config = dict(
    normalize_top_k=False,
    norm='layernorm',
    norm_place='pre',
    max_seq_len=1024,
)
Below are experts of layer 3 (counted from 0) of a mixture-of-experts language model. Rows are named router (the router's row for the expert), up (a neuron's input weights, with its number) and show model dimensions 0-191. Each number is 50 + 12 x the weight over its row's rms, rounded and kept within 0 to 99.
After each expert's rows: "gets" lists some tokens that make up at least twice as much of what it gets as of all text. This comes from a sample of Wikipedia text that the model never trained on. Tokens count by the router's weight.

# expert 25
router:40 55 60 61 62 59 59 45 45 32 70 47 44 64 66 44 49 40 61 36 47 66 49 48 33 51 39 60 40 51 32 64 64 60 40 65 53 61 44 53 60 43 41 54 46 45 34 48 51 54 62 65 44 19 50 33 52 44 58 50 53 53 65 66 39 74 59 67 55 51 60 65 61 48 35 70 58 72 57 49 40 30 59 46 48 46 57 32 69 22 69 86 52 47 52 58 60 34 64 63 52 50 42 43 36 63 63 57 44 40 58 48 51 41 54 43 43 58 46 47 38 69 70 34 34 51 25 63 39 54 35 48 60 41 56 48 43 60 60 45 77 39 31 40 55 48 41 50 34 58 53 29 48 77 52 67 44 65 58 56 44 47 64 28 39 44 40 56 44 63 39 55 49 45 46 62 44 64 41 51 24 51 35 49 66 62 53 48 57 55 53 50
up2:57 58 26 47 65 55 73 44 50 51 31 30 63 48 69 69 43 51 52 30 64 50 43 55 52 41 57 29 45 40 32 69 47 56 61 49 70 39 52 37 44 53 29 28 72 43 38 52 64 50 36 71 55 60 56 46 43 34 63 66 35 64 36 59 67 46 50 40 56 53 72 37 70 51 30 55 53 63 66 60 46 61 45 35 66 53 39 45 73 39 64 63 57 29 46 59 35 49 54 36 52 56 44 52 40 55 39 42 61 47 45 36 38 28 48 31 43 68 47 30 75 39 68 44 57 59 52 50 50 38 46 55 62 50 72 50 46 50 65 46 62 45 38 46 55 51 69 62 46 44 76 51 50 64 38 43 41 43 52 48 53 62 56 28 38 59 57 60 52 62 41 67 35 63 56 57 45 44 62 44 27 45 58 60 68 81 65 51 44 42 52 70
gets: " the", " of", " a", " with", " an", " as"

# expert 26
router:37 69 61 42 42 41 58 41 43 45 73 45 33 57 49 59 60 29 67 34 60 58 58 53 35 58 38 57 39 60 47 59 56 37 30 46 54 51 38 28 56 44 45 53 51 36 38 52 56 46 41 50 49 38 47 46 62 35 39 49 44 68 55 55 31 66 65 53 60 52 50 63 44 47 40 61 55 62 58 53 39 40 58 51 40 54 32 39 69 28 59 63 41 56 67 78 78 39 50 69 38 71 40 44 51 67 52 78 48 29 72 37 35 51 56 30 49 58 74 42 36 57 61 39 45 51 36 57 33 44 45 38 45 37 56 62 38 46 59 44 48 28 39 41 60 49 32 63 37 60 59 32 43 55 64 67 24 52 51 70 57 39 63 25 51 37 39 38 56 54 46 64 51 44 60 71 43 63 50 57 35 38 40 58 61 70 49 59 43 69 68 56
up3:47 53 49 68 62 56 55 38 53 37 66 30 46 56 70 44 67 44 62 34 66 59 53 51 40 59 40 77 40 45 38 45 50 47 44 63 77 51 47 59 66 46 25 54 51 34 41 59 51 59 60 66 41 45 42 50 54 51 58 50 38 55 65 72 62 49 76 64 60 39 65 42 44 27 36 52 62 50 58 45 30 26 81 48 42 48 60 50 70 34 52 68 64 64 57 60 60 46 45 53 46 70 40 51 40 70 56 48 44 53 64 49 38 48 58 45 51 59 53 37 53 64 31 46 42 57 27 65 32 41 42 40 47 58 53 49 50 45 60 52 53 60 46 38 66 38 41 54 40 56 48 48 28 57 72 54 43 61 57 51 75 43 42 47 34 46 54 42 46 53 45 61 52 56 44 46 20 69 64 47 39 50 33 53 58 63 50 51 61 51 85 82
gets: "\n", " he", " He", " it", " his", " October"

# expert 34
router:25 78 69 59 55 47 60 39 42 48 73 40 39 54 51 51 68 42 52 47 51 51 51 56 33 61 49 55 51 61 44 51 60 39 22 41 54 60 33 38 57 34 41 40 46 25 30 44 47 60 55 58 41 25 36 50 56 39 45 46 39 56 53 44 52 64 57 64 59 36 59 66 37 50 40 64 73 57 66 50 48 34 64 48 36 42 56 40 65 50 51 61 42 54 66 65 74 45 63 50 41 56 48 49 33 60 49 67 35 28 56 42 46 42 48 41 40 64 71 34 46 56 55 33 37 56 44 71 37 61 31 29 48 49 57 64 58 40 70 52 42 42 35 31 62 39 41 72 42 59 56 39 33 64 50 72 32 66 43 52 58 35 65 32 35 33 49 36 44 56 42 59 62 37 52 55 51 74 47 58 39 41 47 61 54 63 39 63 54 58 57 58
up2:58 43 41 55 40 51 55 26 60 42 48 42 54 74 36 49 31 35 55 36 65 51 67 50 41 44 26 67 46 42 54 53 45 53 42 48 65 54 56 60 56 43 21 73 60 13 50 43 39 25 52 55 44 55 52 61 69 54 49 49 50 63 55 41 31 40 55 44 44 50 45 58 57 51 45 39 41 60 47 52 29 48 70 51 45 49 63 57 63 40 76 41 44 42 53 68 63 46 49 61 36 64 58 31 58 27 71 46 47 24 57 60 40 38 50 72 55 41 47 52 54 48 69 51 35 77 39 30 59 32 25 58 43 44 51 48 51 35 49 66 53 49 41 47 41 49 50 25 55 27 48 41 56 45 46 40 64 35 56 71 48 22 56 41 52 47 58 52 51 51 26 43 57 36 60 67 53 22 49 65 36 67 39 43 51 61 64 40 46 69 48 38
gets: " the", " The", "The", " This", " \"The", " A"

# expert 8
router:29 55 72 48 51 49 65 39 50 31 62 51 48 49 52 52 63 30 58 48 62 62 55 56 46 63 35 52 45 63 49 70 56 45 44 48 45 57 31 39 68 44 36 44 36 44 42 50 46 56 39 51 43 39 48 39 64 48 52 46 42 61 48 57 31 55 52 46 56 51 57 59 41 37 37 47 66 69 61 55 36 34 64 40 28 54 45 43 57 40 62 68 40 57 66 80 66 50 50 63 42 67 40 42 50 70 52 71 46 22 70 22 35 56 48 45 42 45 70 42 44 65 70 36 25 57 35 51 43 60 41 49 41 47 54 63 45 41 56 35 41 31 40 44 50 50 26 59 37 55 61 29 45 47 65 61 29 55 52 52 59 37 81 25 43 31 42 43 54 62 51 65 34 42 37 66 43 63 56 48 36 41 40 52 54 66 50 60 39 64 71 54
up2:42 54 69 62 29 41 35 36 23 38 62 38 55 48 66 76 71 42 48 44 45 67 65 50 29 64 55 61 41 56 46 41 59 51 30 30 62 46 53 45 47 44 47 44 38 61 44 43 44 52 45 65 47 45 62 61 53 26 49 58 55 46 50 78 48 69 54 53 38 49 57 52 53 45 46 74 57 37 75 57 39 39 71 55 60 34 37 63 66 52 65 64 39 27 45 68 87 47 55 49 33 58 41 33 38 66 59 56 42 50 68 65 54 46 46 47 53 79 58 37 47 47 64 22 49 49 40 54 31 50 56 37 67 41 43 55 54 56 59 61 53 52 41 25 50 63 50 59 29 63 55 39 36 71 55 80 46 47 26 52 63 39 50 42 55 51 72 54 51 55 43 50 36 51 53 65 56 54 36 56 42 39 48 75 53 46 37 60 82 50 65 65
gets: "\n", " line", " also", " Line", " which", " that"

# expert 20
router:49 65 58 48 47 52 56 50 34 48 73 45 50 58 62 46 55 26 62 34 54 72 62 59 30 48 37 58 33 63 45 54 60 33 30 47 58 69 45 47 44 47 46 54 44 46 39 40 52 49 63 50 53 37 44 41 57 33 47 46 38 76 70 66 33 63 62 56 67 42 58 59 52 44 35 60 59 63 60 46 40 25 61 39 38 42 36 32 74 22 63 73 34 50 48 62 56 31 60 65 46 63 37 28 54 73 68 61 56 30 63 46 29 52 60 37 57 48 67 47 42 58 54 32 32 44 35 53 43 46 44 45 70 29 54 50 46 55 63 47 68 40 43 44 45 54 44 48 32 54 52 32 46 55 64 54 45 51 55 57 61 36 66 19 33 33 34 40 36 55 42 66 51 38 54 69 52 62 36 60 26 49 42 63 60 63 43 58 50 70 57 67
up1:46 61 49 52 57 39 53 53 37 41 49 44 50 68 57 42 80 39 58 50 37 53 60 60 44 54 36 55 42 54 44 62 42 28 59 30 72 50 40 42 45 29 35 32 59 24 13 45 42 60 54 51 53 38 37 62 60 40 52 43 38 56 48 56 63 65 56 52 50 48 73 46 40 42 33 50 57 48 69 53 40 31 49 41 31 47 46 52 52 69 50 54 51 52 64 67 51 43 50 85 42 70 32 40 29 66 73 57 53 46 66 53 42 41 43 39 44 60 49 57 46 67 75 49 48 70 31 65 49 49 33 51 49 50 52 66 71 27 51 51 38 50 45 30 41 50 35 80 50 65 67 35 15 73 57 74 50 57 38 44 60 33 73 46 53 30 51 56 56 46 46 60 43 50 53 66 59 74 38 70 32 46 54 59 79 57 38 49 41 25 70 43
gets: " |", " $", "$", " million", "\\", " £"

# expert 12
router:36 72 64 45 48 44 56 42 42 47 68 45 41 63 48 62 64 23 61 34 62 69 61 51 41 55 44 54 34 57 49 49 59 33 37 46 61 57 33 25 50 44 49 50 51 46 38 48 51 50 46 54 47 37 37 44 68 33 37 36 41 71 49 64 27 70 62 58 55 48 52 61 42 44 41 57 54 59 58 53 39 43 55 45 38 53 36 43 68 40 55 61 40 50 63 77 70 43 54 68 32 72 36 40 47 73 61 76 43 31 73 42 35 43 54 25 43 58 69 39 39 63 68 35 45 48 41 56 36 52 50 38 38 38 52 63 43 43 66 52 51 36 44 37 63 49 33 70 41 56 60 27 44 51 74 69 20 57 44 62 55 35 60 24 53 43 34 34 56 51 41 65 55 38 63 65 45 61 42 58 35 42 42 60 61 69 42 58 40 66 61 53
up3:55 85 53 39 47 60 53 47 44 53 75 54 55 49 58 53 37 53 42 35 59 53 31 48 62 52 56 55 57 41 61 34 62 42 61 38 47 62 46 57 53 56 55 53 44 52 40 54 25 49 58 40 40 55 41 54 50 46 66 27 42 86 68 30 51 42 53 38 41 24 45 58 50 58 48 38 52 46 42 29 38 60 53 65 46 46 38 52 40 46 31 55 43 66 69 39 64 41 50 50 31 48 40 71 44 69 61 36 42 67 45 50 49 39 40 62 63 69 70 35 71 68 69 43 50 72 53 47 33 57 48 46 20 31 58 19 46 56 37 50 56 31 23 45 35 33 49 64 54 53 65 58 57 39 69 45 53 53 52 55 43 62 57 35 46 37 52 57 44 59 43 51 70 52 65 48 46 31 25 88 64 57 59 77 45 48 48 62 47 54 46 43
gets: " R", " 3", " K", " B", " 2", " 1"

# expert 39
router:38 71 57 43 48 44 59 42 45 48 71 45 30 63 53 61 62 33 66 36 61 64 60 58 35 55 36 55 36 54 47 56 58 29 29 50 56 55 36 32 55 41 44 60 50 37 36 50 59 46 46 50 46 33 40 42 67 38 44 34 43 65 53 53 32 62 66 53 52 52 52 66 46 45 35 65 59 59 55 58 39 40 58 51 42 52 37 51 71 32 58 64 40 56 67 76 77 42 47 66 38 73 39 40 49 65 51 76 49 35 71 34 34 45 57 28 45 54 73 38 36 57 66 37 44 50 38 54 35 43 47 37 47 33 52 67 43 47 54 50 53 38 45 44 59 54 22 66 36 57 56 30 41 52 64 67 23 49 46 66 57 38 71 24 50 37 53 41 56 57 37 58 53 41 60 73 42 62 48 60 38 40 43 52 63 70 46 61 44 73 64 48
up2:75 56 41 60 70 48 76 54 47 39 58 48 50 60 47 60 57 31 49 47 73 49 39 53 64 63 22 58 51 75 43 51 46 23 60 59 65 51 45 55 42 45 39 57 52 28 26 55 37 51 63 66 44 44 53 55 60 56 29 55 39 47 64 53 46 60 61 71 56 49 40 62 52 54 54 41 24 44 58 39 51 42 64 38 56 48 47 57 49 50 72 50 46 45 43 57 39 40 49 61 47 62 35 54 47 57 55 52 27 43 54 60 45 37 43 38 46 37 57 43 31 44 63 42 44 48 36 40 34 75 38 31 54 63 59 64 38 40 52 70 75 40 37 62 32 48 53 62 61 74 36 44 37 44 57 60 41 61 51 38 52 37 54 39 45 58 34 53 41 49 39 55 41 40 37 43 43 58 43 67 46 48 28 53 70 46 43 43 61 50 52 68
gets: "\"", " as", " —", " 2", " D", " May"

# expert 10
router:38 69 62 40 46 39 55 43 42 50 67 42 30 63 48 63 59 31 69 37 64 64 66 53 33 53 47 54 35 58 49 58 58 33 29 41 62 55 36 33 48 43 42 47 52 38 38 51 54 50 46 52 47 37 48 47 65 34 41 45 45 62 49 56 28 73 58 55 55 51 53 63 47 47 39 59 54 58 57 56 38 41 64 50 41 48 36 40 68 36 53 60 44 53 67 77 82 45 52 67 38 74 41 40 49 67 52 81 46 26 71 35 35 41 53 35 45 56 74 36 40 57 61 38 41 56 39 56 32 47 49 42 49 34 54 59 39 40 62 43 51 35 44 44 62 57 28 69 35 56 57 31 46 57 67 65 25 50 45 69 52 37 63 21 52 43 39 33 58 49 39 70 51 35 58 67 38 64 46 59 37 41 48 57 59 71 43 57 46 69 61 58
up10:55 59 42 61 40 55 66 46 41 38 54 45 64 59 73 51 52 31 41 44 70 54 42 63 40 68 39 73 56 58 42 54 46 52 39 36 62 60 36 48 55 49 47 49 37 63 36 54 45 37 63 68 43 43 51 61 68 52 43 52 51 66 51 72 45 50 72 70 45 45 54 54 52 39 49 48 46 64 60 62 37 47 63 47 52 49 45 53 62 58 75 59 47 53 67 47 51 32 46 56 40 65 43 47 54 55 60 62 46 60 37 34 55 46 49 43 50 62 60 41 46 53 72 44 40 67 31 42 43 45 47 43 44 38 72 68 71 33 62 56 76 44 36 51 40 45 47 66 56 47 67 33 38 64 62 65 62 63 41 62 60 25 51 26 54 36 59 37 47 62 39 69 41 69 57 47 49 53 58 65 52 48 52 65 56 51 54 45 60 82 57 59
gets: " her", "4", "8", "6", "7", "9"